config.toml
moe_layers = [2, 3, 4, 5, 6, 7, 8, 9, 10]
norm = "rmsnorm"
steps = 6867
dataset = "wikipedia_en"
Below are experts of layer 4 (counted from 0) of a mixture-of-experts language model. Rows are named router (the router's row for the expert), down (a neuron's output weights, with its number) and show model dimensions 80-159. Each number is 128 + 24 x the weight over its row's rms, rounded and kept within 0 to 255.
Before each expert's rows: a language model's description of what the expert responds to. This comes from a sample of Wikipedia text that the model never trained on.

# expert 38
Table pipes, heading markers
router [121 128 181 129 126 119 144 149 132 118 144 187 100  88 150 132  72 154 110 127 142 149 152 125 123 119 111 127 158  95 133  87 127 136 152 126  85 134 175 110 121 140 139 129 107  99 140 131  94 134 133 146 106 145 139 100 133 139 138 134 135 113 134 120 173 146 129 113  77 119  96 137 158  84 153 118 138 118 113 131]
down0 [105 111 127 160 134 112 114 147  85 131 104 133 100 131 137 142 138  88 125 136 140 114 126 162  95 116  96 123 125 135 150 125 145 153 117 123 155 108 128 123 126  83 117 166 110 119 122 126 159  71 125 144 152 141 130 103 109 182 140  67 118 145  98 139 146 127 124 129 112 115 154 116 110 137 136 179 108 170  62  92]
down1 [ 98 145 134 158  97 139 126 106 149 136 109 129 145 102 112 144 160  84  70 139 125 120  97 137 131 124 134 130 118 122 160 132 126 140 140 143  86  82  83 116 140  91  99 118  82 150 149 127 125  74 124 130 129 148 147  69 162 124  91 166  63 101 135 143 177 134 113 114 160 148 107 126 155 163 126 142 114 127 116 116]
down2 [165 110 111 149 102 106 161  89 130 119 112  95 147 106  72 125 139 145 132 144 104 121 158 148  82  75 124 118 112 148 111 136 143 137 135 129 115 109 153 132 126  90 121  93 142 135 141 165  98 108 144 156 152 112 182 135 110 107 148 113 146 103 153 180 118  84 110 130 117 116 130 154 148 126 174 114 116 162 134 134]
down3 [ 90 135 165 106 124 168 157 125 117  97 121 155 141  70 155 148 160 118 118 123 170 100 157 151 139 126 158 162 125 136 116 108 119  90 136 121 139 123 110 115 151  77 141 160 117 115 158 137 154 147  94 144 133 128  94  95 143 147 138 102 137  88  47 176 117 148 151 137 128  98 115 118 132 122 111 129 125 129 136 160]
down4 [115  84 136 150 150 128 108 129 175 105 123 133 161 130 112  80 118 143 145 105 123 127  90 127 141 120 140 149 119 114 132 100 159 111 109 124 128 130 143 117 153 145 116 114 142 135 128 110 100 109 164 163  72  89 142 122 184 119 172 156 143 130  58 134 131  95 141 192 150 150 122 117 149 161 114 106 119 152 149 138]
down5 [124 119 148 132 130 134 194 154  87 124 121 118 116 154 119 127 137 136 128 155 124 155 163 148 126 119 108 150 122 105 118 114 154 134 103 185 116 103 127 129  94 110 113 126  63 101 141  83 155  86 172 124 136 128 131 118 151  94 141 103  68 145  95 133 152 111 129 119  97 102  79 111 116 113 129 143 150 119 110 115]

# expert 4
Mid-word fragments, st-pieces
router [183 116 148  94 136 132 134 106 135 148 111 149 148 102 134 152  83 136 151  99 122 180 166 151 130 128  73 120 122  94  95 108 103 122 190  88 112 118 146  99 147 148 155 136 131 105 136 143 119 126 105 115 104 140 152 112 117 116  92 157 136 145 129 159 144 161 125  87 134 147 126 158 146  87 161  96 118 138 129 133]
down0 [130 127 144 109 119 184 125 190 127 171 159  97 104 151 110 133 137 117 131 108 136  76 142 147 104 156 109 122 121 122 140  99 119 150 131 119 155 122 155 163 162 144 160  93 120  80 130 118 166 138 133 147 143 141 138 148 129 131 131  75 141 146 123 155 119  89 124 128 162 125 132 109 121 171 124 101 155 113 149  96]
down1 [152 137 166 138 156 165 135 103 161 160 149 138 136 115 126 145  87 117 147 154 136 146 128 104 109 143 135 123 140 106 141 149 141 155 114 144 139 162 121 132 145 132  99  99 131  87 163 117 168 155  92 130 121 129 122 133 102 142 138 113 111 136 152 100 165 162 140  77  91 108 102  90 103 109 115 134 102  87 133 120]
down2 [136 102 129 128 171 131 113 141  88 129 122 108 133 110 150 103 118 136 136 149  58 147 141 117  92 160 130 147 133 125 129  97 130 110  95 155 184 138 112 132 139 130 147 120 145 175 138 128  98 121 130 127 117 111 138 175 101 121 112  86 156 138  91 112 128 124 110 176 162 120 106 107 112 149 141 131 116 113  91 124]
down3 [125 101  63 142 124 141 128 140 105 179 139 157 132 143 146 102 139 125 107 139 126 136 105 103 100 137 168 141 160 136 109 101 143 130 148 158 164 159  95 110 170 151 111 114 141 154 135 102 147 120 156 140 111 147 154 141 151 112 134 114  91  99 129 159 141 108 111 125 114 108 136 110 118 175 149 164 148 102  89  94]
down4 [133 171 101 122 184 134 129 105 138 108 141 132 136 125 101 142 106  89 115 143 134 160  72 135 105 129 123 155 152 135 120 107 103 146 134  92 137 167 114 137 156 109 135 144 141  88 119 122 114  97 166 160 150 141 156 140 154 125 136 111 151 116 105 142 115  98 119 128 100 109 118 147 197 158 167 134 116 113 103 119]
down5 [100 117 148 111  96 158 127 118 116 148 119 127 105 200 161 117 147 129 100 125 130 133 138 143 142 158  92 132 138 126  86  89 138 158 156 177 127 190 109 140 141 112 122  91 109 115 119 113 152 114 156 113 145 128  75 159 126 100 117 117 125 147 110 117 113 201 106 112 165 118 162  97 135 116 130 122 139 117 124  97]

# expert 39
Capital and prefix starts
router [189  95 146 100 127 135 150 127 133 103 121 132 137 130 130 113  97 136 114 107 107 165 155 114 147 150  85  99 112 116  70 112 122 106 147 109  95 104 166 111 116 104 143 146 173  80 134 167 104 147 138 155  91 161 132 121 143 118 118 159 142 152 129 122 148 122 141  88  88 169 105 122 127 105 154 127 116 142 156 136]
down0 [120 141 148  65 148 140 147 136  95 116 129 136  90 138 150 153 147 109  71 139 104 106 147 128 137 108 133 126 167 162 131  82 134 159 152 112 149 105 141 136 103 146  95 110 196 170 125 121 144 100 109 126 122 119  96  91 132 142  82 102 146  76 136 127 117 101 170 103 142 118 122 163 162 170 110 107 104 154 153 160]
down1 [106 136 118 148 118 134 116  72 135 146 149 139 143 120 108 147  94 157 127  73  87 117 160 117 101 128 171  86 101 145 164 136 136  89 115 104 136 114 100  96 143 123 160 161 120 118 116 100 130 113 114 125 110 170 162 119 105 159 150 163 155 114 157  99 114 127 147  78 132 142  97 119 135 135 126 111 112 143 155 117]
down2 [132 126  81 175 100  81 167 121 153 159 148 141 124 100 110 131 103 106 112 130 114 106 166 187 118  85  94 158 166 127 131 129 155 147 104 153 133 161 139 139 147 112  85 108 166 172 122 143 170  79 131 133 104 105 175 126  89 152 141 172 138  91 131 129 119 100 165 131 143 126 112 106 161 136 136 147 120 114 128 139]
down3 [124 131 127 120 135  90 158 131 130 145 138 124 135 129 125 119 117 145 124 123 108 128 117 151 115 102 120 143  87  86  64 135 125  77 126 129 117 120 122 153 164  69 132 136 134 124 156  78 125 112 136 158 138  50 131 177 141 122 146 124 136 173 153 139 130 168 139 184 116 148 146 138 117 148 135 113 130 115 117 130]
down4 [ 85 166 139 127 126 156 120 130 152 113  93 103 146 145 106  92 131 135  99 153 143 138 111 139 110 158 118 145  89  86 116  98 153 143  97 128 132 112 105 145 124 106 101 150 156 144 196 147 115 116  97 143  79 124 154 165 141 106 123 128 142 134 117 122 108 149 113 124  98 117  94 116 153 115 132 156 146 100 154 117]
down5 [112 145 134 167 126 135 144 139 174 141 138 119 140 132 137 135 138  92 139 133 184 112 122 112 113 118 111 130  86 160 156 158 149 143 100 179 109  85 128  97 111 174  84 122 126 126 112 134 133 117 130 117 144 144 117 101 143 104 138 130  99 131 127 139 169 102 127 125 118 129 108 145 153 136 124 175 163 137 154 132]

# expert 52
Leading digits and modals
router [188 128 177 107 115 171 127 118 133 138 125 137 150 121 155 136 106 152 109 123 104 183 132 163 160 137 100 112 132 109 124 102 131 137 147 115 110 104 155 131 144 143  94 145 159 119 127 137  75 143 166 143 109 135 153 106 146 126 116 154 140 137 169 171 160 143 133 107 113 123 120 159 152 139 148  86 129 158  90 125]
down0 [127 126 149 123  83 129 155 128 160 129 157 141 105 132 150 149 115 117 140 122 120 105 152 121 110 127 136 133 150 113 139 140 137 160  81 150 101 164 157  98 118 117 143 130 124 111  79  99 129 115 153 105 145 106 162 160 153  84 113 120 139 134  83  97  70 147 128  87 110 113 146 160  75 127 120 143 153 103 108 100]
down1 [152 121 114 111 132 157 125 114  89 134 167 139 129 107 109 144 148 107 119 174 149 160 149 140 126 131 163 138 130 110 174 114 155 159 112 134 176 107 116 154 138 115 157 112 130 175 113 145 157 126 130 134  98 151 135 115 127 133 135  99 131 176 155 126 112 155 133 123  80 138 129 111 159 117 105 153  94 135  91 132]
down2 [159 118 120 121 172 130 129 129 152 144 127 109 138 198 123 148 137 141 129 180  49 125 138 146 112 109 135 127 107 167 137 101 151 150 131  82  91 101 146 140 165 142 132 149 154 117 157 168 152 109 138 137 156 133 152  94 175 184 169 132 169 141 164 150  97 127 150 174 129 126 135 129 119 132 110 124 142 150 150 116]
down3 [ 81 113 142 133 143  85 124 103 121 127 165 137 141 170 154 137 128 126 112 116 134 122 127 138  97 121 164  94 132  99 119 139 125 146 112 121 130  79 147 144 137 115 136 117 151 124 118 145 120 141 117 114 114 133 119 114 177 161 117 115 155  65 106 124 125 171 130 100 169 119 172 150 157  97 140 127 168 101 125  89]
down4 [160 156 107  80 113 126 114 110 142 160 132 103 130 153 167  84 124 103  96 129  83 125  75 153 168 130 140 154 102 132 131 101 131 137 120 120 132 148 112 151 179 128 139 131 109 155 118 122 136 108 111 137  70 112  96 116 147 145 151 156  92 173 139 105 151 129 111 113 102 139 122  94 154 102 143 122 167  64 161 106]
down5 [116 154  89 122 153 208 149 133 127 117 117 135 116 138 116 148  86  76 141 150 113 149 114 128 127  95 115 164 124 163  97 165 114 103 120 111 126 151 134 150 124 144 107 128 134  89 124 127 115 131 157 127 127 143 147 125 128 145 122 128 143 137 130 123  82 120 133 146 114 133 130 128 123 172  99 161 122 123 129 114]

# expert 8
Sentence-initial capital pieces
router [182 116 144 104 142 152 130 145 145 119 107 148 139 124 146 148 107 139 126  99 138 186 161 148 127 136  96 119 133  99 128 133 112 107 156 102 131  75 145 106 106 156 129 108 156 103 125 128  78 114 124 178  87 116 124  80 152 151 123 130 134 135 127 141 138 124 109 113 103 147 134 160 140 116 151  87 118 142 131 136]
down0 [129 102 129 107 152 140 127 163 100 142 147  87 116 123 128 152 126 151 115 127 123 132 136 140 146 224 170 134 146 164 113 116 153 158 124 167 129 102 116 111 183 115  96 157 115 132  97 182 141 188 145 137 115 173 116 113 112 128 168  77 111 122 112 138 108  97 109 128 120 122 154 128 133  97 119 106 137 102 130 133]
down1 [133 145 123 155 152 143 115 136 177 139 170 105  98 132  99 133 117 120 128 106 133 137 122  96 134 113 139 122  96  91 121 158 118 152  97 100 134 167 134 113 135 129 184 115  94  97 111 122 118 130  68 127 155 149 131 108 134 154 161 119  98 133 123 119 146 180 148 144 160 138 176 117 147 125 150 146 148 136 111 133]
down2 [117  92 134 123 152 113 118 118 115 140 171 138  99  85 145 122 137 147  96 146 136 152 140  87 145 101 110 152 121 127 136 151 102 147 139  93 145 157 117 124 112 110 133 113 113 139 160  77 138 108  89 102 152 149 134  73 146 161 115 125 117 132 156 132 158 130 167 144 141 125  96 138 188 150 120  94 182 142 114 167]
down3 [ 99 120 155 139 148 144 122  90 123 131 116 141 153 107 173 157 145 150 164 148 143 143 102 141 187 122 110  81 150 187 113 106 131 129  89 128 154 146 118 119 116  83 116 137 131  80 158 111 180 129 106 134  94 109 114  82 143 125 110 158 107  88 115 136 115 140 119 136 155 144 133 117 124 125 115 112 114 157 125 159]
down4 [110 118 115 148  98 142 130 142 102 120 150 131 177 125 119 175 115 166 137 142 130 147 113 145  81 147 129 125  96 103 185 111 121 160 130 182 125 159 118 105 101 113 108 104 105 134 147 166 114 117  88 160 125 123 134 114 109 151 121  98 123 136 103 162 117 105 124  78  99  96 174 144 115 127 136 127 121 131 109  97]
down5 [126 100 115 149 110  74 136 161 125 121 161 109 137 114 138 113 119  64 178 103 133 136 120 145 105 137 126 117  78 123 141 145 115 124  92 109 105 125 112 109 116 141 160 146  48 123 137 145  92 149  98 147 160 141 127 140 120 125 148 124 102 128 123  91  67 164 121 112 121 100 116 121 156 123 109 137 148 198 123 124]

# expert 25
Personal name parts
router [118 109 170 102 116 132 163  79 131 153 149 168 148 158 143 149 135 141 111  99 129 124 177 139 167 117 106  84 112  74  85 121 108 120 198 106  99 104 141 135 122 158 135 148 148 114 122 126 108 146 141 151 128 142 139 119 131 118 112 152 108 137 152 143 158 135  83  64 129 146 144 155 123 128 154  78  93 148 130 138]
down0 [156 113 123 172 121 132 114 135 134 113  93  62 138 128  88 149  92 121 124 147 146 152 130 111 117 107 116 143 135 102 189 121 116  90 158 125 141 132 169 121 135 145 121 117 167 154 154 124  89 126 173 130 148 121 159 148 107 154 113 104 163 115 144 109  79 119 142 122  93 129 134 155 173 132 106 115 122 105 123 131]
down1 [151 119 136 160 131 113  74 108 109  90  95 120 146 127 136 135  56 114 108  82 171 158 123 168 111 160 114 108 105 125 149 111 109 104 145 145  80 124 147 118 131 144 149  98 148 149 131  90 160 168  99 122 157  90 154 133 117 149 145  92 124 118 128 154 128 107 182 151 128  94 132 156 121 153 133 139 189 120  93  74]
down2 [115 131 102 122 115 140 172 141 149 115 181 142 149 140 109 149 130 134 152 142  75 109 174  99 123  77 156 123 146 109 169 150 131 114 131 134  87 131  92 141 125 134 144 121 136 144 108 146 122 169 142 104 126 153 148 127 131  76 108 123  79 117 147 113 151 130 115 132 149 126 188 165 112 118  83 131 146 116 135 150]
down3 [111  91 156 151 120 110 145 135 123 122 130 117 133 111 124 120 150 103 117 137 142 122 150 112 133 143 127 145 169 136  90  90  94 112 135 136 158 157  99 130 115 140 105 143  71 147 114 132  83 129  79 152 127 173 139 106  85 142 158 141 138 165 132  98 128 125 146 122 147 115 122 121 115 146 171 142 138 161  97 148]
down4 [156 139 109 167 135 122 103 115 111 115 134  99  98 116 144 120 157 116 139 105 165  88 161 120  97  96  76 131 118  58 115 117 112  96 106  84 142 137 124 132 134 163 124 121 129 161 122 176 136 141 133 130 185 105 136 155 155 116 151 157 135 118  90 135  90 108 182 129 115 147 109 159 155 139 109 122 131 130 140 145]
down5 [137  75 158 166 108 116 133 144 154 158  82 118 127 154 186 135  96 146 158 137 114 159 108  78 175 162 118 107 130 129 131 126 172 120 133 105 117 136 100 132  95 137 139 133 126 110 146 122 126  87 154 116 119 131 128 135 190 141 146 122 136  96 148 107 143 165  92  92 135 134  97 129 129  71 157 125 127 126 135 136]

# expert 7
Mid-word noun endings
router [140 140 155 107 118 153 145 115 172 146 140 115 146 164 149 162 108 161 123  72 164 177 136 132 148 138  87 106 120  96 109  92 122 113 164 130 125  97 169  80 134 131 135 112 111 101 115 126  97 127 106 164 128 143 157 110 142 105 132 108 139 135 134 108 153 157 134 111 128 144 106 121 149 118 164  91 101 142 134 147]
down13 [179 145 100 172 108 139 114 123 144 129 100  97 111 107 157 106 126 103 124 123 131  95  89 116  86 155 139  91 122 147 145 153  97 162 108 128 130 108 146 132 144 155 114 122 143 146 134  75  78 106 109 125 117 113 129 167 136 141 128 148 141 108  83 175 131 114 111 133 165 168 138 153 150 119 126 130 101  98 115  80]
down14 [143 101 124 147 168 183 108  91 176 193 155 104 121 108 136 125 141 133 154 114 118 155 116 137 116 129 126 150 113 110  87 138 101 152 100 141 135 127 133  70 122 124 136 138 118 130 123 108 165 155  92 107  97 111 113 135 162 133 120  84  88 167 140 102 137  88 146 108 113 159  99 144 124 130 122 109 119 102 155 129]
down15 [102 105 147 136 132 143 122  76 128 121 165 135 135 139 133 152 112 119 106 119 120 107  95 136 148 117  95  95 105 167 132 136 138 151 116 150 104 182 145 159 194 116 111 128  90 145  97 136 140 119 111 135 114 121 148 115 144 146 168 107  97 123  95 144  96 164 181 162 155 133  92 120 133 125 102  79 115 145 120 152]
down16 [158  96 127 151 120 129 154 105  83 134 122 110 120 134 101 125  75 105 127 114 118 134 141 166 137 166 111 130 143 155 109 112  86 152 148 137 110  88 160 140 141 169 147 151 129 138 157  95 126 117 125 116 137 169 171  99 110 154 122 112 128 124 153 131 131 116 136 145 137 149 161 169 117 148 136 103 135 152 126 166]
down17 [132 102 167 113 148 101 120 118 150 171 135 120 107 137 169 126  74 141 126  91 122 142  99 157 142 124 146 144 118 148 131 113  94 125 133 144 122 189 126 147 161 112 135 129 147 116 163 138 165 110 155 131 144 125  93 105  91 128 119 100  86 126 126 106 135 141 108 113  81 141  73 101 181 119 147 114 127 152 138 113]
down18 [ 98  95 133 121 120 119 122 145 136  85  98 124 120  68 157 143 162 151 121 201 127 124 125 144 150 151 129 145 173 132 123 117 127 146 124 129 122 145 134 124 115 162 149 129 107 152 154 125 125 136 141 159 100 106 119 135 130 114 130 136 156 143 168 164 154 111 100 113 102 108  93 188 114 156 157 141  81 130 121 135]

# expert 21
Word-internal re/am pieces
router [145  88 118 104 115 134 129 134 179 148 148 143 141 110 107 144 108 149 122  94 108 152 202 126 170 129 115 155 119 113 107 120 142 133 155 102 102 104 151 113 111 146 114 146 149  91  94 135 120 130 172 117 112 183 154  87 125 137 124 130 157 139 177 127 156 146 113 124 112 150 133 143  94 121 178 131 104 117 119 108]
down0 [115  93 138 156 115 127 133 127 120 111  99 133 147 148 114 193 140  97 117 103 149 137 175  87 124  75 128 159 103 118 120 121 132 128 149  84 176  98 115 150 107  95 122 103 156 177 135 130 147 115 114 106 166 139 177 159 166 142 115 133 135 139 128 129 137 119 161 118 126 114  98 149 135 107 158 162 141 148 130 152]
down1 [138 167 132 130 106 161 113 141  80  69  97 123 123 124 127 148 129 123 134 119 117  80 168 141 114  94 132  98 141 113  90 133 128 173 114 125 104 150 146 140 118  95 152 149 130 139 104 117 146 104 115 119 112 108  97 165 164  79 111 131 136  87 137 126 151 112 134 101 135  98 105 124 153  95 154 103 123 188 154 121]
down2 [130 109 147 149 135 128 150 104  85 163 132  89 137 134  98 103  95 122 116 111 118 170 133 145 132 116 156 104 140 124 160 134 149 138 113 179 160 144 113 100 178 125  93 115 166 119 153 165 137 116 195 120 144 142 118  82 132 171  92 126 130 141 149 122 131 143 122 126 112 152 141 100 167 136 148 128 141 135 140 109]
down3 [154 134 121  94 139  93 142  95 133 108 107  95 127 132 124  95 143 111 109 126 136 111 147 146  93 151 106  76 134 119 141 124 128  96 103 133  83 149 156 118 135 144 111 137  82  99 125 112 145 110 101 115 150 109 123 174 143 116 126 101 124 129 156 179 182 150 110 112  93 125 160 117 102 133 139 106 116 108  70 120]
down4 [ 90 143  97 145 136 113  99 124 176 128 179  80 152 148 131 105 116 112 109 164 133 116 141 124 140  87 139 130 143 102 117 127 158 152 142  95 137 111 156 103 120 119 153 123 119 127  77 111 108 118 143 202 138  54 127 133  88  92 136 137 159 139 123 151 118 113 140 120 107 133 128 124 119 147 121 125 141 168 124 163]
down5 [141 151 110 150 129 140 125 172  99 116 143 120 149 125 127 134 148 170 130 149 137  95 110 161 138 114 150 144 120  70  94 135 133  71 127 122 111 178 156 115 110 130 118  89 119 133 128 111 102 161 142 163 112  74 108 150 107  98 161 133 137 151 145 117 115 186  84  94 121  94 102  80 152  94 106  99 106 115 133 154]

# expert 33
Word-initial consonant clusters
router [177 129 169 103 109 137 132 154 133 103 130 140 125 108 175 145  97 151 130 102 139 170 157 155 142 130 136 137 117  92 100 127  99 105 156 102 107 123 142 102 135 141 123 146 156  95 138 115  75 108 147 164  90 146 113  98 179 118 123 164 152 150 111 138 160 116 118  93 114 150 108 172 154  91 134 128 116 120 128 154]
down0 [113 106 146 160 184 115  97 130 133 127 152 143  93 123 112 146 151 129 112 111 124 159 162 114 170 142 123 131 136 163 124 145 135 147 133 166 118 130 171 108 104 117 113 100 133 129 116 143 108 149 137 130  83 162 162  74 126  91 116 162 119 128 131 156 114 100 144 116 130 149 120 140 135 172 134 189 118 168 115 115]
down1 [120 124 131 147 119 126  93 128 134 143 133 160 122 151 164 158 176 123 153 110 136 126 142 148 172 119 127 109 164 116 126 106 156 121 100 121 154 146 175 170 134 138 133  97 145  92 112 135 118 139 132 146 127  68 117 159  70 154 121 119 175 117 146 128 104 166 149 119 169 102 130 147 148 133 152 125  97 103 166 121]
down2 [121 128 159 127 160 183 148  92 121 146 146 118 137 168 116  80 139 121 125 138 138 110 159 152 135 134 108 100 141  99 139 154 101 103 120 133  84 144 119 138 168  98 157 110 102 139 112  95 132 117 140 131 126 122 162  75 159 136 185 129 129 116 130 158 128 130 126 126 156 130 110 162  82 132 142 100 143 136 139 125]
down3 [126 142 119  97 157 154 111 134  99 119 124 139 106  95 143 120  89 127 133 120  89 146 135 113 159 160 107 125 135 135 123  91 142 124 150  69 115 139 113 155  92 110 101 194 158 117 111 188 139 114 101 118  88  95 118 104 130 149 140  98 151 138 159 110 109 100 125 159 149 148 112  82 149 125  99  85 123 145 123 107]
down4 [156 139 134 123 135 109  93 164 117 106 119 160 132 135 139 129 171 144 139 101 130 152 158 121 128 153 150 196 115  86 149 192 130 107 104 136 124 145  99 119 109  88 152 147 129 142 147 147 141 156 108 139 133 190 107 127 132 145 112 147  83  95 102 115 137 149 136 107 135 103 132 114 130 124 106 115 149  97 146 173]
down5 [115 131 159 163 145 115 118 105 107 145 102 148 145 111 157  89 152 132 126 144  89 138  67 124 165 139 130 150 133 125 133 121 155 155 163 137 111 147 140 147 113 129 148 128 196 152 117 152 105 109  70 161  86 106 128 118 117 135  90 110 154 144 114 130  95 179 131  91  67 135 122 174  74 116  88 104 108 180 119 132]

# expert 27
Number pieces, oll/ice
router [132 138 214 128 126 141 127 100 161 117  91 139 122 117 167 105 102 141 108 132 143 150 162 130 121 150 103  98  89 112  99  92 140 112 166 134 116 112 154 103 157 148 105 133 151 129 128 150 139 123 154 125 131  99 153 111 156 109 109 125 155 140 162 137 162 168 146 121  93 127 136 150 139 119 134 115  95 120 101 141]
down0 [119  83 106 118 141 113 122 125 148 119  98 116 130 143 124 184 130 131 164 122 136 124 105 119 162 133 156 141 111 141 163 127 122 142 159 100  93 140 155 147 117 169 166 151 143 143 129 156 147 122 162 120 119 156 104 169 129 147 120  97 100 111 147  90 128 173 186 129 105 120 102 139  73 156 107 151 124 153 151 122]
down1 [171 108 125 105 149 110 158 162 141 118 126 145 138 148 141 167  86 151  77 159 173 151 109 136 115  77 100 116 143 145 162 143 171 153 143 115 129 133 178 130 147 123 122 139 148 139 129 116 142 113 125 156 162 136 150 116  89  99 120  66 145 132  93 128 140  87 123 109 132 150 128 169 105 135 135 135 115 130 108 118]
down2 [122 149 130 110 149 145 116 142 152 124 113 121 139  92 158 110 112 110 171  93 144 122 108 173 136 149 127 105 191 145 129 120 174 121 117  98 166 110 130 180 142 139 106 154 152 150 135 113 120 101 134 129 117  91 102 162 149  94 139 162 187 114 112 120 123 138 147 131 124 146 116 144 138 181  87 142 149 140 148 146]
down3 [115 111 137 131 120 140 160 112 114  87 190 166 139 153 140  95 133 126 121  99 100 128 134 129 123 121  97 142  88 132 115 152 119 108 123 132 110  99  97 114 126 105 126  80 143 144  93 149 161  89 105 138  74 118 111 134  90  90 100 135 143 100 142 104 109 117 130 133 121 181 156 136 165 143 140 107  92 105 165 132]
down4 [104 135 113 123 151 100 166 159 106 136 130  98 121 151 130 154  89 107 128 131 145 151 104 146 132 165 123  99 166 139 125 115 152 138  89 165 158 162 143 119 176 158 112 129 129  79 179  85 115 111 151 166 117 143 146 110 102 109 128 145 102 140 129 180 114 108 146 123 144 124 122 159  80 145  97  96  99 139  73  94]
down5 [119 146 128  93 101  92 129 133 119 109 123 118 194 129 123 162  92 107 136 124 148 141  96 122 142  96 156 146 162 138 150 126 105 128 113 135 127  84  71 122 140 145  76 118 161 166 136 131 137 115 154 120 111 145 138 116 140 108 124 110 167 117 132 111 128 162 118 114 104 137 114 123 132 106  94 199 117 118 150 126]

# expert 23
Spaces and v-pieces
router [165 143 168 115 109 137 156 144 163 123 141 145 133 107 180 159 106 133 102  98 112 176 133 137 113  98  91  91 113 124 104  93 134 106 157 119 107 125 167 101 113 110 132 148 152  99  94 132 100  99 156 148 122 139 167  90 125 111 141 147 167 157 135 130 139 122 108 122  97 154 113 151 131  92 123 119 101 112  97 144]
down0 [148 168 127 149 150 165 127 158 153 108 130 123 113 142 130 126  94 122 145 168 122 112 142 140 134 118  90 134 150 138 125  97 131 119 145 106 126 121 181 114 180 134 161 129  83 110 115 137 135 138 166 173 134 150 123 105 174 131 139 158 135 138  82 123 126  96 137 109 134 106 135 118 180 180 131 136 155 126 142 107]
down1 [138 133 139  98 120  93 113 136 101 123  60 104 126 130  91 157  99 106 139 122 130 121 131 154 146 176 119 105 105 139 168 168 136 102 136 113 137 165 147 169 145 128 119 116 119 110 125  96 135 133 134 126 149 162 113 139  98  87 131 137 176 121 112 105 108 129 143 176 179 102 155 151 112 104 121 106 127 112 136 127]
down2 [143  92 140 135 149 133  96 106 148 171 137 130 139 155 174 123 128 113 145 107 131  94 132 121 112  92 121 114 112  93 133 135 120 134 150 113 159  98 137 160  77 124 122  94 133 124 111 104 148 109 113  75 112  62 131 115 145  99 109 109 136 118 105 138 153 148 116 129 133 131  97 128 127 127 162 101 127 143 140 149]
down3 [140  75 114 122 151 125 106 152 107 162 147 103 161  98 107 102 185 150 117  91 132 127 179 133 131 168 151 136 140 134 118 131 115 133 106 146  76  95 116 105 125 125 137 141  98 115 131 103 128 173  93 153 138 125 108 129 141  74 145 170 146  99 172 119 151 160 157 163 120 153 162 155 141 137 126 132 146 115 165 178]
down4 [119 136 143 123 154 141 135 102 100 133 124 140 157 141 135 121 146 170 111 181 130 129  87 140 138 152 129 146  87 137 127  92 145 111 127 122 141 168  84 129 154 155 121 154 137 137 129 139 107 158 148 114  93 159  80  81  88 111 126 121 163 143 173 120 146 139 136 189 101 140 130 142 167 102 111 152 147 119 118 146]
down5 [122 144 132  89 131 105 180 118 158 166 157 178 119 163 130 132 149 109  94 108  88 129 144  85  94 136 163 151 143 128 127 138 147 124 117 159 135 142 115 159 111 116 124  93 145 158 138 107 111 122 141 148 160 119 149 102 119 146 116 139  87 115 129 117 150 133  82 116 147 144 109  83 103 141 114  89  89 119 111  95]

# expert 42
Abstract noun endings
router [137 125 166 100 111 151 150 117 144 120 117 145 156 152 167 158  90 150 101  87 139 152 159 159 121  99 102  90 104 123 134 102 106 122 159 144  77 146 164  94 131 146 126 137 120  90  92 125 114  83 143 121  90 114 119 130 109 138 129 146 131 152 112 130 170 172 128 117  89 107 139 128 154 115 135 116 105 126 121 138]
down13 [ 96 129 121 134  84 131 134 134 145 107 152 146 104 123 133 166 142 163 125 131 122 144 124 165 145 126 168 132 147 146 137 132 141 126 104  95 107 119 103 116 133 188 166 158 149 131 112 164 102  80 128 150 126  96 125  88 123 135 137 116 120  89 136 146 107  76 128 102 145 123 131 113 130 146 121 144  85 140 134 159]
down14 [149 121 117 159 118 149 160 113 155  98 128 120 115 135 131 159  46 192 111 114 106 138  88 100 125 132 149  96 112 134 131 126 116  95 157 105  89 108 118 129 101 138 127 107 108 134 165 125 100 136 115 126 110 118  80 169 148 135 121  97 143  99 124  94 108  99 124 129 155 129 133  85 107  93 111 103 143  88 129 118]
down15 [186  94 123  81 156 114 104 124 121 143 119 131 129 139 133 169 144 113 136 129 142 151 140 159 121 143 154  95 131 139  98 155 138 149 132 108 120 134 167 158 125 121 138 119 169 106 125 151 143 119 124 123 187 106 148 152 123 125 149 124 204 125 118 149 168 149  86 111 101  91 104 145 136 106 137 126  91 113 125  94]
down16 [127 152 156 158 145 136 124 137 134 123 197 181 109 109 186 132 114 131 106 175 121 114 137  98 119 125 178 121 169  84  80 112 135 181 113 127 105 166 149 139 126 120 130 115 110 156 165 136 150 136 131 140 133 118 148 147  98 143 109  73 127 119 141 116 102 118 113 109 109 136 147 121 118  88  89 127 147 129 138 145]
down17 [141 114  90 158 103 136 135 107 143 102  93 107 169 129 129 135 137 104 112 101 158 119 144 138 117 121 129 163 121 145 126 147  82 151 153  97 145  92 104 133 138 128 146 136 131 172 131  93 111  85 112  64 134 132 106 122  97 124  99 143 134 142 118 115 136 128 176 165 108 116  83  94 148 101 124 147 112 169 169 158]
down18 [115 199  90 132 119 146 143 116 154 129 105 141 119 139 126 122 126 126 124  90 111  83 170 173 140 127 141  96 118 116 157 146 119  88 112 158  87 110  99 128 104 152 134 124  79 123  96 127 107 153 141 159 147 158  99 146 100  64 144 132 104 102 126 138 127 144  66 129 113 114 145 137 142 131 141 123 155  83 117 133]